Below are experts of layer 2 (counted from 0) of a mixture-of-experts language model. Rows are named router (the router's row for the expert), gate (a neuron's input weights, with its number), up (a neuron's input weights, with its number), down (a neuron's output weights, with its number) and show model dimensions 0-191. Each number is 500 + 25 x the weight over its row's rms, rounded and kept within 0 to 999. Numbers have three digits each.
Before each expert's rows: a language model's description of what the expert responds to. This comes from a sample of Wikipedia text that the model never trained on.

# expert 22
What it handles: Auxiliary and copular verbs. Finite forms of be, have and modals after a subject, like was, is, were, had, would, as in base is an.
router:463514463539479480544512481517489495490464489478528523489491529467473489511533488525512471486533473542427503497463489489480472542525500482493518481522472481506496493498508530521426502449473495485505499504512518480503526483497481522493487500499534466523516469519537474478485509478502499474536539491510497492512518512482483448515507502532519535466463442477523530522464470476501552536510493528475498487465512488483472512500462514512482480490495472487480468456513496503503502507528448540474542477516515532472475450501487544502471495486514485521440536481512492538508528474495494529
gate0:505479482540485483479476509524500508509465479546501512505503509514535504491514548554496507497550476473516508503489469505541516494475451460501518461542532517497505507521520501503474516517481501486495497493475515520474482461471544537517479480495503471519472468475538481510495505449507486489476521458534497470489515517475506474470469490470483546503479509489516491515495528444489533467530496486500544499522492477496516510509518526461513505519480514485530507470505527499534528543494499479474431510528502508498453480504538517524466510484505553538468425530492442537518481476525517516
up0:463461506557460495506483527516517566492498501539510515497505533502481477495493490515470514541546507471504489461471496483519498491526463463523496483495518525503504529571495493503463490500488495514503481516457509483505540467462526514476480536466493463539498495487527482520513499447498471467497511510505488512510497526516485514471519487471531546555487487537448466470490537464485527490507513487504520480502542459496506529508530519492483526485481550469528491490515517489515525505505508495471446469493479520489487469500517535513488468450509541505503444520477491523555499484526537491
down0:505514512504484479488525477511492487497471486464515484473494540502535511538512501538466469519484514437498510517511476518471501459519522523503478521521493506504546471489516549487456507500496509480453495513513523526529521481497483536502548468485471558505498506475489548505466505512536487516477468500457514513515472499522475474529489540525507505478491496467498462531474504538489452516450510499499475443511513499542486501512469549523469527462523477487498489530514475483461499454479526487529540510464468502499536499484482481505505506527514473435469488513488478504495524459444505465

# expert 38
What it handles: Latinate suffix pieces. Mid- or end-of-word pieces such as al, ar, ial, ary, one in Latinate words, as in univers-al, perpend-icular, horm-one.
router:498498488512565547511509466507530523452474530474499544475509541507490479514490512512493522480480508539522508528502492526522533556497475494506491481521472553534460474493491518474503542508477458529524482493538505503487529574535490468534527463465525493491524489513528530497485515486476519484468523494495508512507529489451516463515506533512506551447520520506496554472516507478525521517490534508493528490539480471556512513519448494482488477485508504510525440482514504501467486530507509533496508479482520477532476519468511557496501497511515520501467480487502489527493521508506489462
gate5:493437525492499522496490545497496508499456490484511519492464496506515521541537511497467460491513502480492512533474502557486488508541512487534449516485503485530469474510480505508454473525463462518544529480503541507521500542474494470527529507509496491444497524483495475486504512507500552495501514462541511492518509494482483488510527504492528434454511491510512529524499492513476514523529500523567515460459498474479498466451519514469484510512511489502496505463513533492472527476523498512535476498455505483507477499488477499490497470486493511502468449472445510429524520526473533517
up5:485471500497516500547496525473501521502507486509517445483480518469482506521489497531481474533471481505528484513524455527560470493492481537491500554498476531489467512504497510527418494497480508489528537510497494514477510493530540507521519543512500504498485504507490525487522500515513517493501552488535516528522522493497537505495504498532536460452521494491546526499509537532503456486534531510527509452511480491500503479469514484489467496498461461553517517434494524485510516463539498511542472475525489480524474480509500509542517446492481526488459454509494510461546497537482481508
down5:576503466465492481487529532510522518532504532523505494487512528508516467550503490497506488489526556505523538495464501486496470449495491550483456542499508494524472500511494467534518517504502478528483510491494493533470484496498493473484513491497484502464505490433491519475476517549484469531511455480466522506503485472480460481547477479490493574502497503497529493494512509536481500531493484448488489512503492483512514462454491464540523469496483488470473525481502493532464499544494519539458500527540460551480487481487513510504486558528529488521504489493536487508521477515510479512

# expert 37
What it handles: Coordinating conjunctions. Connectives joining phrases or figures, chiefly and, or, but, than and &, as in "60 and over" and census statistics.
router:525503512521510497501532472465466523556515483446524469472496526487540475493516463525501474533445473497519487498496496530497462491513543497500509508482515518501493480514505511511521512515494525488506509487527473532478487472485510459550537514504482470501503475477519506506509523542473501522561476500485523542480490473493509526525450505488436510502551494518519470558464454496497484535479472510485526499447491563510526516532512479504526529509459473523535483518500514446503512458498504548484519484552485480527530517486471516508511479515531480501487497484490497519522553498508523500
gate12:499557450493487472497492491504544520531524478475530512491497481527445481441499503471539492473514484504465477499485468544472490554530507445503483503529479492498469467480473514560487475485494502501549481528535471520511512512522508474517460521492491469527534469511483514482498514499472483480547503497519506471494507511478482501535479489540538556515537484510474515491498480515484512496485489503492542486486498513473507472505506484462478470487463525539496495532495516483520581552540484506487543501522484527485504462482502505518541488502533530530496499466530487531485514477473501505
up12:455462562481543526480517480503495499474506516528516504502488466474519494539464468501469517496524507483539479514510542466520465468470489519484441465474574513498520533537516482476532476513523499513474505521453513471477463496481502502459512482461531493463482549465515506480479489486512505511464498499518482541493468501516511545473511481478489487501497494475493440512508514494504496475533503461516473494538524477495510490473500526520514533527547531508513531486500504533506471475478528500512461483462521517524476553488531487484476490472482505486487537518445505479516476534508487526
down12:498526479521513549489526527537528477490500509532491547518512494532484515497500506491475543479491498526502473462557513514484530474503510537544545549506472542507532471460519492488519517482502491545485482472510483495515430500504532487562535500501489502491479489522548517536539487484509491501514476433504487477472524480492514503513533479515482525457531505552508485462493500488505469479479471490527484511532485494483527512470466512500542463452479491481446475492491459533484506522481507522474467494521471494507516530468458496498504497520470460493498490530505483533462490501502478461

# expert 24
What it handles: Capitalized title starts. First word or capitalized piece opening titles and proper names, especially album, film and song titles, such as Enter, Out, St, National.
router:482488517552455544501537486529508482464474531507515516516500496490490489464496520493480498481495477497482520487542536541475477486523539549515499447487510463511506541496509515500559499458488481472465482496510519455540492491498450499474479493477511505479497527512516457489485492504506553510468494524531502496489456497492494502491501529506493478500446502481471537502492521498496530504509502489486483513496495475503482510462513524505485491471506520495541504490527471489513491536495444462509526532495554491537557531530502475476443485457476511491436509491505536509513495539524451443
gate1:479493504536523509499517519502449488523519524466471491476497508480489556494464492509473502495467499509524515493483475509446527542505531506527492517508521473451554474492570488498482506491468470499490502451446535494474485469537512519524477516434514531510498472498563457521525512477478516497489517501556502489528492538491507474505528535527456505504547479475509504501465498462465494476496510522438487482494503537488524499503477478481516516512487509501498469544503502467541464505496470529477493448515514505487499500501480546507493485474472491493495510530518506499547474542510480492
up1:504503505457466515478513475477540512467506534498478487541491522525513484527543517474460505513565492477481505510548475487500478501543477465489522519478529546540494505500453502513480494488526474503520527555505447526467541491454468496462508496527493463509506503506476534468505477508553447524533481476463493516519462488426527506498445463504474515492510522480494491480490485530509510500528506484511483487450553513499468506514506518528494494494504481460497503503485473509506487545530523534491547501505473533489505459499513521508484515473488506469496500503519464499496501509454497531
down1:511512505521515463506497459539513498495513467541467494488514456491478494489478488472484482487445502519518494442495542518422530531496503488544484517478467458524489513507515501519491521485480493478502509482467539447497504475515521500521515482482534532482493488513538478506521493520484501477446478454546535504491482501553502519503481518500539495512514501490531499485494490484505466506497486509519559514540474497469527529507497499487448474525474547529507494516478493499491540460432482458504491504485532546488474542493500459450488463498522498472508512508518488527502511505467492454

# expert 8
What it handles: Latinate suffixes. Derivational suffix pieces ending abstract or technical words, such as -ives in narratives, -ative, -ology, -ity, -ization.
router:440505465539496495515498517487488505495548483471476505469493514514496529530491522497511519466456492488513489520506444510475546465503509478446511463495471515479528480482473494520472516478486474543519493492485500509505543551533497522482477545477485493489498545523457551457482484516533511495509484499448510506537480513510476504505541519511487537521484492489484479506493494474516539484536481452517475483485541495506506500527472473489470479506485480539517483509505531535479469510508505510492511492503502444539477454510493504467504476499513542446501513483487464497426462495506445478
gate4:496536530507497513539468552463482511507481476495472493511523524492528492492531515498461466517529516526524459517497490525481528547500480476483487528487495494509495468512503532450553482479507474489546496467482527478545534551481479508487482490503540474471498462462536491482487475461487518517464485515535520473526503526493530482468506504470493505517546468529471524513511469488472471451510482506489514483497499488463505495495480519548517505450481463524516477564514515481473512466513511488508504483468502512486457504508489450479467496528488517532531489471519495496458482510509427480
up4:465525525521501505494462453475526529488522524512517541477462514523511514463493489511498462490490495499486487505492490503514510496471498472487481463525507501485527457485479553522448508510524492499509491435490516459509466517441507485475520509477512529459571470507547481478521536479471554467471526515522490518484571527504477488473486499486488535482495462528514500508501493511490487513509533515493509499494479442467480523472535501449521499453491477515553481513501492457503463528540481508536475525510503501488445487507508491510485483534498484482453503486532469481503501512487500476
down4:474498486515512466524522504504475503485461484463480444497492458475522496511519526512540545499468480492485530482497531480486486526520537489488513481492491541497490546485524460544518477495509502513500486519499461462492530470524468484498460506533486474524447550515506513514507502491481478474560522484476507485532504526489486525490481528530502481534501508476511494525491495516564508448497488507506484472503527509499499485573447516505482473495511554478455480500508518550513476495484511522503485526528472463523528448478470496471503496494473519490503442501426506511476510497477518479

# expert 19
What it handles: Commas in lists, places. Commas after nouns or numbers, especially separating place names and addresses like San Jose, California, and list items.
router:512506516532507477491496490488518527488508494526488496496526499530525525502552508463475466517541554519513489470490493527533520534516494508520489509526516485493499479525538483458492508499486524496500469506507516476472533450493510483521470519498467481528477503477470487531522477467498460487521506508499501538529459512529500518514491487519460463550511512490515488546480469515470527485510493507524501485522493525537534494466488535492520490460451455499468537418504454483527503543504460454466488525494466546470527526514484490499511509508521498494536500501560483557529504503453473520
gate0:522502479530535492523483516450494510533542502520519495481539520528499503521522501533480481513539490501542501488541505481476475517505483495498497531506552482555484502534550502566456522477491509544507502500484541509497525479461527486541490500464504473501526466507479522513482477521491495488512529495546499484456550488487471477527500523517491449494521473486490464529489512501535469500494499482488497480513502459474484501507529522515496466516517493529488486512491496454484491511503514480470470456493450521480431494472553495556481454449529552521512470498512475502497511512523499498
up0:516494477552522463561500496473494524526552506481523495516533519501497516503496487502503497510538509497530529467511511490483481502544536481509508501524507489533523490573533494554468503482544496518493505519493550491513547489466526494526470502444530466547484501523493542497481477497488487460526516514509510518475544522475464491520490501507466460484500437519444512520490495527521506510483512507498492482517504463450483474485503484501527462534503491482492471486506505466489502499482490485470485428500452520479475478464527480509464463469514538509553516517526504497501506499500508472
down0:526520498501494511483479479521538491526516463498492467523512463481486531506492444459509488541488517477516442519491492520513471475509503530540547466472483490479527505520474513480528461510490471474513513495515517504512453480505472507557516520511488529498459496509493512498514530423520462524490483510470524495553515455474517518495499503533513477497431510520502510504543497524482472501503526491538484468500541481495476497422501500506477543503513507458487488475434494507504524505528474514507553492478486522481507517470458521504528526507498471493513476519511519463497494542498498538

# expert 34
What it handles: Action verbs and from. Main verbs and participles after to, was or had, like remove, used, released, moved, and the preposition from.
router:449524480470482510476482513488466528547512487529495469515504512438534531515478485458519497525492519507476509516465508512491492466531533492454478483474467480480552496448456521487499493515538524501514481555488545522546460522492505486463470487527484492488523523446514483448518487491492496527509547523461516499477460518529475519449483481509478480492529472504511498504531521526499512538485465458490451500481485475509492490483519472527523481464490532523462515488454519511545488481513528507506486508519510504494503519480515512492528500436523476510506509505486523486459494494535477505
gate1:492500478496541526514494491512484528571493498484481479478496480500444521481523518499496506540501516532517487555499512517499504495536524498494486479477519481493493488494508513470489487506521464511490457489483529465486549503436537503492468537485468473525509535464535547496488516514498504478497549529538556495526490493538483512458494513552490495523571474506508527527492530514502460493520506503524476481514505479516528476492550500478534479513469481522501466474446527431514505505497465525508459526498477534524474489479486511509503518496488463502515511465487556475515484472512483513
up1:520503527448438477529531513480496496459480511508529484494525484481496481516492507519478503500488495507479522511473433493454497500486498495573541499492523510509480501490494489486512491496479531517505515508475425510478475521504480487476482491505471499481467480511484492505483449453522452485545517489459519494472474523480527459517517505536505501459478484480459501518494483515517498496534514508479502499482497510486477506496486490529486493482524509453489538476564508506503484529521506468459507469534504545473494484529504543506486517436459529459482498566495491477475484524453525469
down1:457465472532538502487475498515459510584482518504501515522493500531511513486491519472492503486500524511501497477534523534474513509466484490506491507488485484499488515521475482505546449534507504494506469498501499544486458515491519494548515472501525556468491438533481494514520533522510528477480528493517464475510508489501507544484509532482467522506576546496516489475507496457530507505493492482504493486531502486489509525534507494462495473505483498549506487510468492465518505439498508548517484514448500499521489563502472517442528507499498466486520537471497452526525496521540499509

# expert 39
What it handles: Capital-letter codes. Single capitals or short capital fragments in abbreviations, call signs and codes, such as MGY, KSOY, OK, QR1, ACM.
router:493520488541510496496522478476508494512505508492497475522490473488485465491529515522515495483498461499491521497506496462513499496486418504509506494504496497519527496518553540495489512493468516504447480506515481492507505416500511509470481487509508463481502529516468475526508512484507508508550500470495506484505525505543525510489473492474489441487509510481474488511469464468494431525506520522487486506505434525497507505534519481509519495456515482507524540522503412455550487498509501472539527485507509526481476477520540463522496522521478553500484534491520525566466526515496520532
gate4:476516511496531493505500538443485513499460469503500463545532494508494493504528494520530501494530517489512507470473506478466489485447471507515526507499475487488509501500550485484545450488511516506515486470516479533526492458485496479477496487547502523516477457515465514479471537461530499512494455502530549507499488514574547530482527509486497487525514527501458515473491487476516449495503483476488516552512515516524478523477459484495527523519554537515494487549499440511491487476500553484501471493501507507480503566536473484507484502508482473518531489499506510547487514513492457526
up4:485529486497470550512458446493476477471549487481502535510476469509514499521528498516522431535508514463484498487519477510499509468474504481484495498501493499493545455507490499517472514487503466496515486484477516506555463483502512575512511523491474519457538515454497505496521534473480573465459490474484536568535508468525498498453507528490500488531495517509527494484502494504498501487477524480501477474525520506472517545497483484472504456476516491510526505527495500492531498514486491524500489513488556454472488480526523497560518475502497495492467521492524498547542507487474529494
down4:500489485512534493509502546507498516547460478488469483517514488474478497511485552512497475499467453523533519511471507486507478519489523475461458461479496490509462486510507469494520519499441499534469491513530487502507535520506462428492458479495496468538479542494472540453500480507469463521525498502500502495485494478477495514532526489521524495491531532445485498525533503495517531517548484463493465514506460519488501473535477522564469507489473504509492497476470510524491493531490453477522495480511486483546486464465477484493508476504503540509480457473491489467443456534494512498

# expert 21
What it handles: Periods and abbreviation dots. Full stops ending sentences and dots in initials, species abbreviations, decimals and St., such as C. persimilis, 51.5097, U.S.
router:525524520484545511495493503519525472480505528529459483511453484534456508517500534486530532505513479511492534476466488546503481503496488467526486484528506454528530487506464497547487513512534475517503501512472471527467512447470502473502515498522523482437526472523462457477535504494515471496531547501519518528519480524486493510510505496506539464460510493487442513518486545529478487463541536531500504477480501528517528507491517539524497488455454501454508523485534482522458502500509496475478482507503473520541528529508511524475496524476478490512512531483509483511506495474461510426
gate0:510490552506481513469465435517513469546462567505443514490483496530523532505529505521475495505512472500490488492508486476546509513495448461505458499469480482533496503465500513507513443501511511485486488443522505500465509536483521507460510484470474477471492499472516505498510492452443469497485506476573491525506458505486487494470531518505525495496491505502475508514488496536523470487501507490454481504492479479534512483492483509484572504523505521509544475502495510499494504490484510536475469521448490491510485511480529528460469539488494508545540473537499516515457479524498501502
up0:499473591521472537498468434475502534529457535503455505482491485503503549499498483468496500499514481516484500493506494495529520522504437470544480478484513499496495514470499518513501475508556495528533475459533495485485471526483496505451500486506472504517466489482500525506511490454440446518516542483518472516524444487524508508484518490510546472512473464522471476496493528530528486494491499490487481511498524497506510489481496489489560516527462522459539429508492537495510488500490516503476457520462510513522506514486499507487483552511495503493528498540506537501486498510475508500
down0:549492498499451518487474503479522470532503571448444478484514464494492488503485492486491507457532507504505482511506510461510466503486562479536510509501480500514503482468533529517503517517414476457485545535511485522488496498491502498498522513533505502501496502459480509475451497486487482519524510489496506491508481521502486455490522512507479508515439455516461518484484467515482504501473501494527466459527557475482432470495476554496487546513482495501474501494520537518489471502526520468511492515463478498480528514542472497504484517473492457499500457513476487472478526527499508500

# expert 4
What it handles: English word-piece endings. Word pieces completing English-looking words and surnames, plus name words like Hall, Green, Smith, as in sl-ack, slapst-ick, war-head.
router:476536498511502461504506520533480514498486513471519511462483479538462507565452491522480472510478459518486500477489476559472449526514493495473490466495467483492523460499530519498459527505505460505477507437530495543480493512438498521481467479511465491517531455523520522496526534498500528488521503475501523548497494546516480524522498490514497523551457514483486547498497476497501550478486508493503477493515478521481479478540532514452480484517536478502549515500437499513477482525467483521517498498514519469479480483492523448540511506503519491493484488541503511483505524510489476517
gate4:482513547502460476518492501494524477533486466512532536558522479535475485516493488490506475527484500501486533499490502491510525520524553480476473504441499483539511451460534506477475482525532498521499485517544480527498457525511492450514497474516544497506474491484516489541473474511531464534485531504496516507479513513539523513485511442458488478536520496525471517518495481497513490484499498474502491454480497498466436498463511503497515489511508492502550520456465462448519482466518539509493493538504501520496503473476490439547475504524510522515487494471541518520472523533524491507
up4:500508518488470543484515434517515509514521498468506543522543504534495554528489455514486488482541542482509479484526510529502517528461518501477465505496544498526523481448489483557502496527533534507529492457481503519540511508458525494477481550493490490420518475493506494524490527501505514464473489496458484529526541513481495510478463500519564507481494502501494499464504497496477529483510496485478472494481514480484507520463528542502524454505457507465502497480497471449518502555510514470510529489504502480517444498501522540506521461488513505497467519519514471514516491479477519495
down4:462504429505476480471517531510471454468494489526465458508474501469501498514538572467482498524515463526484501465447484481496470488518505482474526499495494522472457505509512522474509521504437494506510505523515509531473536494503513481478506464507495478513441530479523533455496487516499489516563499483537532491483474522511500513476539506495482491493474493470488489538486528498523552500486495510510526501529515523514519516584440480492474490477509471522475494501517502513485466480502460476495532503467489499513518496513494537479458493489528536503461498538494485463516480500479490522

# expert 7
What it handles: Clause-linking words. Commas and conjunctions opening a new clause in biographical narrative, such as when, where, after, until, and subject pronouns he, she.
router:494502545496475553456506493456539514492475475498513467518507492489515471514516543472498482520442503517515516497493465525498489492500522509486468489524511540478509500505495538502526526458520528502498466453473491498507523517538504511516491518509487503499497508459506487515511462484538494461453456520478519496512465535554511571475507510542435468549548512508487490511477496527491513508519503489484527514511527465520550500491477523493496467509467461492489547463471535495514472563514517472519499485537462531468514525495470510491527517482511505480525502482498474492515495489468452518
gate1:483469476510491517473479457528498522534520502474509483533493516526429487519550502491485529534506502486545507501499507521450491545524514525520504541482500520464516486459547519511465525505491534527535478491520483484506532519501487449535511479471503468505494499520520500556470497521469519437509542519483489495494492538490525535535542514499531482510509458476527538497506505524486501465502503515516520489513503514501535483499525499514476514506469513531464486547491488496505472515495474538516491474465459522473515553510468515516556488479556517522493522493495491482497455523510523447
up1:531492487449510502503523512468532504475491496501475537494485522509535539511508482460483500483524475504468473531520505480525497481512491497477540471485522507529488493540478462502534484497540471480501481513497497544508433490484475504475487526531492487515501490514511498445542476471534508533510519493458515516501517482472447501429474498495494507454452529515517492489505496530456465519481543499504452505445502539516447477522491488493519493501532515482520545466517525523467498501538488477468499524561469472511467475475504490500488505467504476476466484527493509523488540506461485531
down1:441500511553526510501464492513460531538497508484466484488521483526469507500450505558468487527487490468506514468504493515482544496500501502502471484511530475497480498465518475496475511480485465514558522449492484495482514500552515468525469468493518516469497479506522480540475533532472488476487496510514486512480519501533548516506480541522510472534536480473504473505501467512541524482493483527478541522543491503460539527480508471501454487503486481527477439521526484524526546456455502495517513515484532508510542492539484498511562483498510492500503516480498506521484495552503519480

# expert 25
What it handles: Score dashes and percents. En dashes in tennis and match scores (6–4), percent signs, minus signs in vote swings, and words like United, North, US.
router:447489503493468538509517475510512499476504531481471529527490531509516493504502527507514518488484493510491461448487531475532457489465495502472504500511538494473497539538501542494532506518470530511473526494503472463550509534528457520544529454488503515519487526467494531549488517484497545513504420503497518460497541478517488543523476492459501484484495520503497470485487482481477450518508521501520538512537498511518512523471518496521523517520504477498556565515486515520514511482452516486509499538491511516512462509542495520484505525514452500502561498503536504485464540505504523501
gate1:499485523531550552516571519496457518514551481464576491492460565487484471525518479474488517546512516490507494507483497508540521516495501501565462502504506503486490488526525493487500490465502472507521499517516534531508514453491503527521502485452522488500476467534483490508493519533488517481480517493541484489457527486451536508492497536511496451505503458461492522473514529526477492513540481513505522461533485499511547521474498494485522498489482466479485543539457510519478528512458465504496468498518480507494483464479476507482517536505486464508497531505498511495481484532481469515
up1:542484530463473477488498461505532509485496542521440481507513491491531517502507500536487502508508482465486460522512455503478475484537521501491561495501548503489503473495522500520505516513519496494498531441480398504498480523510456463463510515507518491517502510524497522512507477519507492515562514495425491502545475501490500490487491477482498522457504513502489508527452481514503497513467503478471465492455545566518503497501495503517521468478504524518497472500519514515507506513493523513507555507518490475476441487522483493485498526503499491493517478517548463490523540521522550489
down1:483542544526530523471491513513497550476485508523521534492498476529503459515511508490474451478478506510521551491486510512505547520465527532469501518519483513519508555528518500465501516456463466499518492507497486481484495496489498535531474496481497466452516521544496511495487506529504502479446464505504506498477482503500538432516509523505478491517557501464476490510512512459486521483506528509475526506570488475560522514520489487498482502502487518536509482458542492494476498483483470506504513474446547489518481519524541482525525477504493474526519520508534507523465468535469547516

# expert 29
What it handles: Sentence-opening function words. The preposition "for" inside sentences and capitalized sentence openers like The, In, This, However after a period or heading.
router:522480530515515547480470491445511500477548498502491481549503510462529516474518515470477492507489529464489462533521509419473473460476513484529476481484489542516519520512500476481498525489498469495539468482477537492512443462437505504500510508538461516487454512481526477493535541532464518505469520512480503493508501523453495520495536515484523466495481502512514483491483460530505511507468499477510524499532512490519464497520482511435511527484504468491474449502521510499494495502525508507523494483501500488481554484470524491533499489506486486528456544480501509466539540496459504528
gate2:476511495456506502520465544493508470497538514519514535468472507458480481477480454469477494464523505510502496532502515495528536538513467442506549488430477504532505489470528514512543502498496482510542464520507497513491472478500506483493473513495506504480547513514496502508493495493490491528565523492521463467494541504510486515514538578505490524495522450510494539534538483512508520567519515497550478481527502497531503486516516478551479477485457496536490469496477486560458481507476482520500488501533485463519510500506519502516535475528486487472499475521531479498514478485498511497
up2:490503475496517525473481545491473467475495491534521522504504522487501489482448459449541512518463467487498525472500493473486524515507525442476544501449506523522484535479479486530535526445459499475520486559453522524473494515519526541492521505520485483509502490531485506497510490474485510542509537506524501466486542511517436481503497543520492509490503470501488514517478458462505546519504506490500460477515474471515502486522509476526515471483484505519503474491513519530524530527436491521452504505518486493501487516521485509520488456479498533504476473509504432531502482504554520519
down2:512534492455548462499504512529487482474445492522517509473466505490521516512501494447492455506588550472476489469518517514495486503480528460489510458495457508513497508476502498488526502477471504474530500542520516512458495483516525515492536494498549526546488483551473492546472502496499491508474480506482519443486556480529479532503483496528534513530505478533492513510521514465489476519464495497479477504520480501481491475521466461517462505514491483520528472517533472470487463483520548482489511502438475503462475495538501490494505486499535532519507475475524488485533503523500517502

# expert 13
What it handles: Sports match vocabulary. Sports-report words like played, team, club, season, match and Cup, plus "hold" in election result tables.
router:489492470458469557495533493488508532498509455471490471495474482472513471513540472495511485482503489495502503510482516491529499488489510507445507529501536540463457566542544465478516501534496535481524464462501472498560482539538491494536509474509519515523500511477515514521527480478465529512521473507503504455476516492529491495476497481490479452470506514511512556513537455499494499549463509499507492523502508490483466526532472486507500528527506556545476546528481540509486485525491495506541527519476495530479472499527511501476538507519450497497541478495518474491501478477528502517
gate3:470461466463524540482495513514552502483492481555522453521470465458538503496547545458497484512509540476504465471516514492449530557550506487481498544509475528478508478505522498534501495519501521505469486510538476485528494486478552464507474493486465515504491513523509517484522494505470488488463539449488524520477520518533524514507467520513488524504495484520522517480554487467483520485503504458555518481485514498499472507495532482482486492510503473504551504530481482502493496479480527501524497542495522512489499507519539470514512485478517486500524529505518464540571491504468494461
up3:470536552514473451522494479515441511500537540451489551487585529515465510504454484541503499493489482514488506523505477492519479470497514504527499506473509487485474467522500498488542493497505508522530552475479495511469503490487419486514512519500566480490539489504481493519495481495545497500505461503533523480492467541497468471503502495461502522517503492484458476508505518526513471509528536517508460554501493516478509485491501501534489511486465493533468511492476472495476501512522489489509501475484494502502508483477500535489478474535488488504478459496527515438436512490492518539
down3:506476510488490538503479493478485488582476493495520463538478495496527470516488498456530493505544495513470480463508524529524465517487502510509516490486437509559498491459471512512497509486493503525451440480514488492507490471510519504522513487496470520507481510482494495511501519490455477516518530502457538453496523507542494484505512487479475523486501492559524496522508477521480503500474480456462509437507476474498531468491490491518511455514521505440517509452511492488478519458501508532486480492500490462520504495510514415518524538512532520518504515471511432501477509516471499502

# expert 46
What it handles: Connective function words. Relational function words linking phrases, like with, as, that, which, including, and possessive 's, often after such or commas.
router:514476455538495495496495503517509501518505502507510482493451462477529524468540474505536490517478460439529504483459434481486546496476498492489476525501502516546547462508484462486495528536525466447513458518477461511485476473518490515518533485493506504520506502478489492467451502476525497501510465489477529529478496533480504482483517480480482445498484501489541533475499479494478511518530486490484449495513530537514496490519502525433518519544495512454515485489531544422513528509491524505496487469542523466475527476499483489483479490519505481463503514496518531519488495493487524505
gate1:521443554486487520508508504516489487530511513498572506512475520524434511524483483505500474577529494489515516478513518513522468540558524500511468521487511484494541535484530455521513504491473464482500462499483507484483515495510486540520505491458500488517524487502494497518460520486470514466502554526499469501517511472474500522477552511509483495495534507490465477505485516481488504456486537493489455506544499514509463552465458466481511519550516499501504528514510492513492505500504509507501511488496485528477572516473495458493480509498513521526480513489506574528526454509504517507
up1:529468520458465512534558494502494509517491493494501497473494534480460469492549508490502488503514480496489470495536507478548510506533535489494540540463548491499549490507510485486494496475527493513496508520504462494489511510499456511466525496493490470516478461521506495507475491479540509525545567507453496521509477464489471491471502472516458518428471498503533491493463491500507473477480518511520439504464493536526466496475467503501463500489519518474505574490522519495502468488488482491480559481521482449489528511513484510538506487473464525475487525522545514534516488511513520499
down1:485522463497509505491501475505475541502535457522507539530482479504483488476491516522519527476487495491532515461530513506509483508463490479539470520519478476499474497499512486508511493491514489449522510511507483514460494510540533478552479477462518520470502458510497488489466492500498505487484483494515471505452489479485512513533495538504482498503523550501499467455523485529468500489534525481479542576510445468488500464532471512480543487514482504512492445487500516516490546440482516515500459523500479537503554537527503491562502468552533505554529486508520485509513532475512512484

# expert 10
What it handles: Lowercase word-start fragments. Short lowercase pieces opening or splitting words, often f, c, d, de, ed, en, as in circum-f-ixes, c-ed-ar, campaign-ed.
router:489478488500528532526492514535498482456477509487500483523513507467554495515505470482505484499530484536489464533436507527492457493534470496498453444524509557531500469521487514515437494497474463507507544506493514471499506501519525512510499497481508521531479497501476540541504504477465507502514551493452505483496460488533514527484513487493551500548474535493488493499534516505531485516541462488508505488482474508465494527513492477516492478463524522487511479488488507539492515444513505539442478505487435483499484526508445448511505477474509487526483489494507498517493486505529525452
gate11:527498478441513502504498492543477524514488523497507460486498547496537473503504464503523467486498457517501473495505493496474516497509488488497473511483463515487487491533475500555513506471493509532470501483488570487497474483544478509489487498507468508504516502511539492503519475554503490478514515459506520511512492505532501493485507507472555440513478527498517477494488512509534424482508498528529491519511500563425480495474530473525477481486508498493506511484508499480509584512488471494488494511530509485514524439507424516486490493506485528498489502526512502520493462524533493436
up11:462508521566485485499501511451532488465503507475489517497510456502486532486501527501469523522483537494503524509479506499531501502496530500501537478508514481509526503464511502463495486551510477491538495508487425513515523503466495509497521470496536482495486465489445522498488522432514508516481506549507474494516494483480489509497497496544459553510528463499478519501496475498469552513489486480489512491485519436573519506540474521489501510536501494514500485499475503527502425473509528504493501480476492485468489546508557476506525535477503464495529511491469504472509533485494507559
down11:486504506499503481560494539481510532487467460451511475487475539479528516520496510511499512479476480508515503480483440497499491540489519527475523460501514525500513528458461508491458487520494482516514518502486487511508459470495491508472471431531508495563538460486529480527502514510505497503516461486473496514482465462520510507529485467511502493488511499573517505465465504504492521522485436543518532497508501511472532455480513503455468505512529514474482523505488483469499502561480500494509473504480553506524483495529486499508559505475472458517503531494533520476497488514510460460

# expert 28
What it handles: By and single letters. The word by (written by, designed by), the word at, and single-consonant pieces inside words like saw-m-ills, 2-nd.
router:498550483482517533482515515454502521488480511512543518548518472516497512501439520519512562501478528480496514499461526536456476485489504511527503477505509500517516475469446498494491470507468478500516521515554489478567503553530533508502518548502512533501486487518499466535465542472473507456490504540481528498509474473484503529502523520534496506493489513506530558498543503500506480454518528483497498488495520481498499525455468547494502514549508499457528475501478514477512459531469512507459477493500503461510500484517505507475493492485536499557481466499504476501472546481527519504
gate5:460523529497486521520511490504509486504510493514501529507474484497517502527487500534520522518471528506513496498497469497488526489542501498516543514470526509474469519475525499499476470477454539506567502475484522492506521513505488454554518532494553515540492534477492513540537497475492567534480478498540477460525476510496494456495526486490452516414497513500472516503503505458497459511499477444528479499506508454494459524478505524546526515491483499528503480478512530513482493470478498465520487508509502504491501486541446491572523470490504476497479479496527498458523498491477517531
up5:449495463486473508491523547524511519499503440510560472505464503497524487512492501495477527502504539530503467495480483531484524524554499548518523523511481510476514504496511545500462529488487525490529495521504522454516507452454494519522505509506498522516475478479507504507514518485556556508449504505517535493503502500545560494530481482497472469506484468488499494503478524510515507469562510459514517482485497500520456524519539537551531499496539460519504497470480491484516530478500514520532455516504516497510510498565508460536484487483528525478492477472517479468489486524475491476
down5:544512495516505458500513515524482492536498509527510444492510514506507547540535529495480490469550489509483570480497486491521470409495486507481492524449561489484485511510457486501485489547515485510498511530465470509449509502502477493499536499523468509474518490491503473517496497502508465540528491479463516494492500494492435489495521503522580540473493528464501511498502497506503504544500522538509545448507471475545482489521508468511490486497489508493516478469504457500458477513498540530473531491476482512475536494511496467479509509511495488469496477512524504503503523539518507528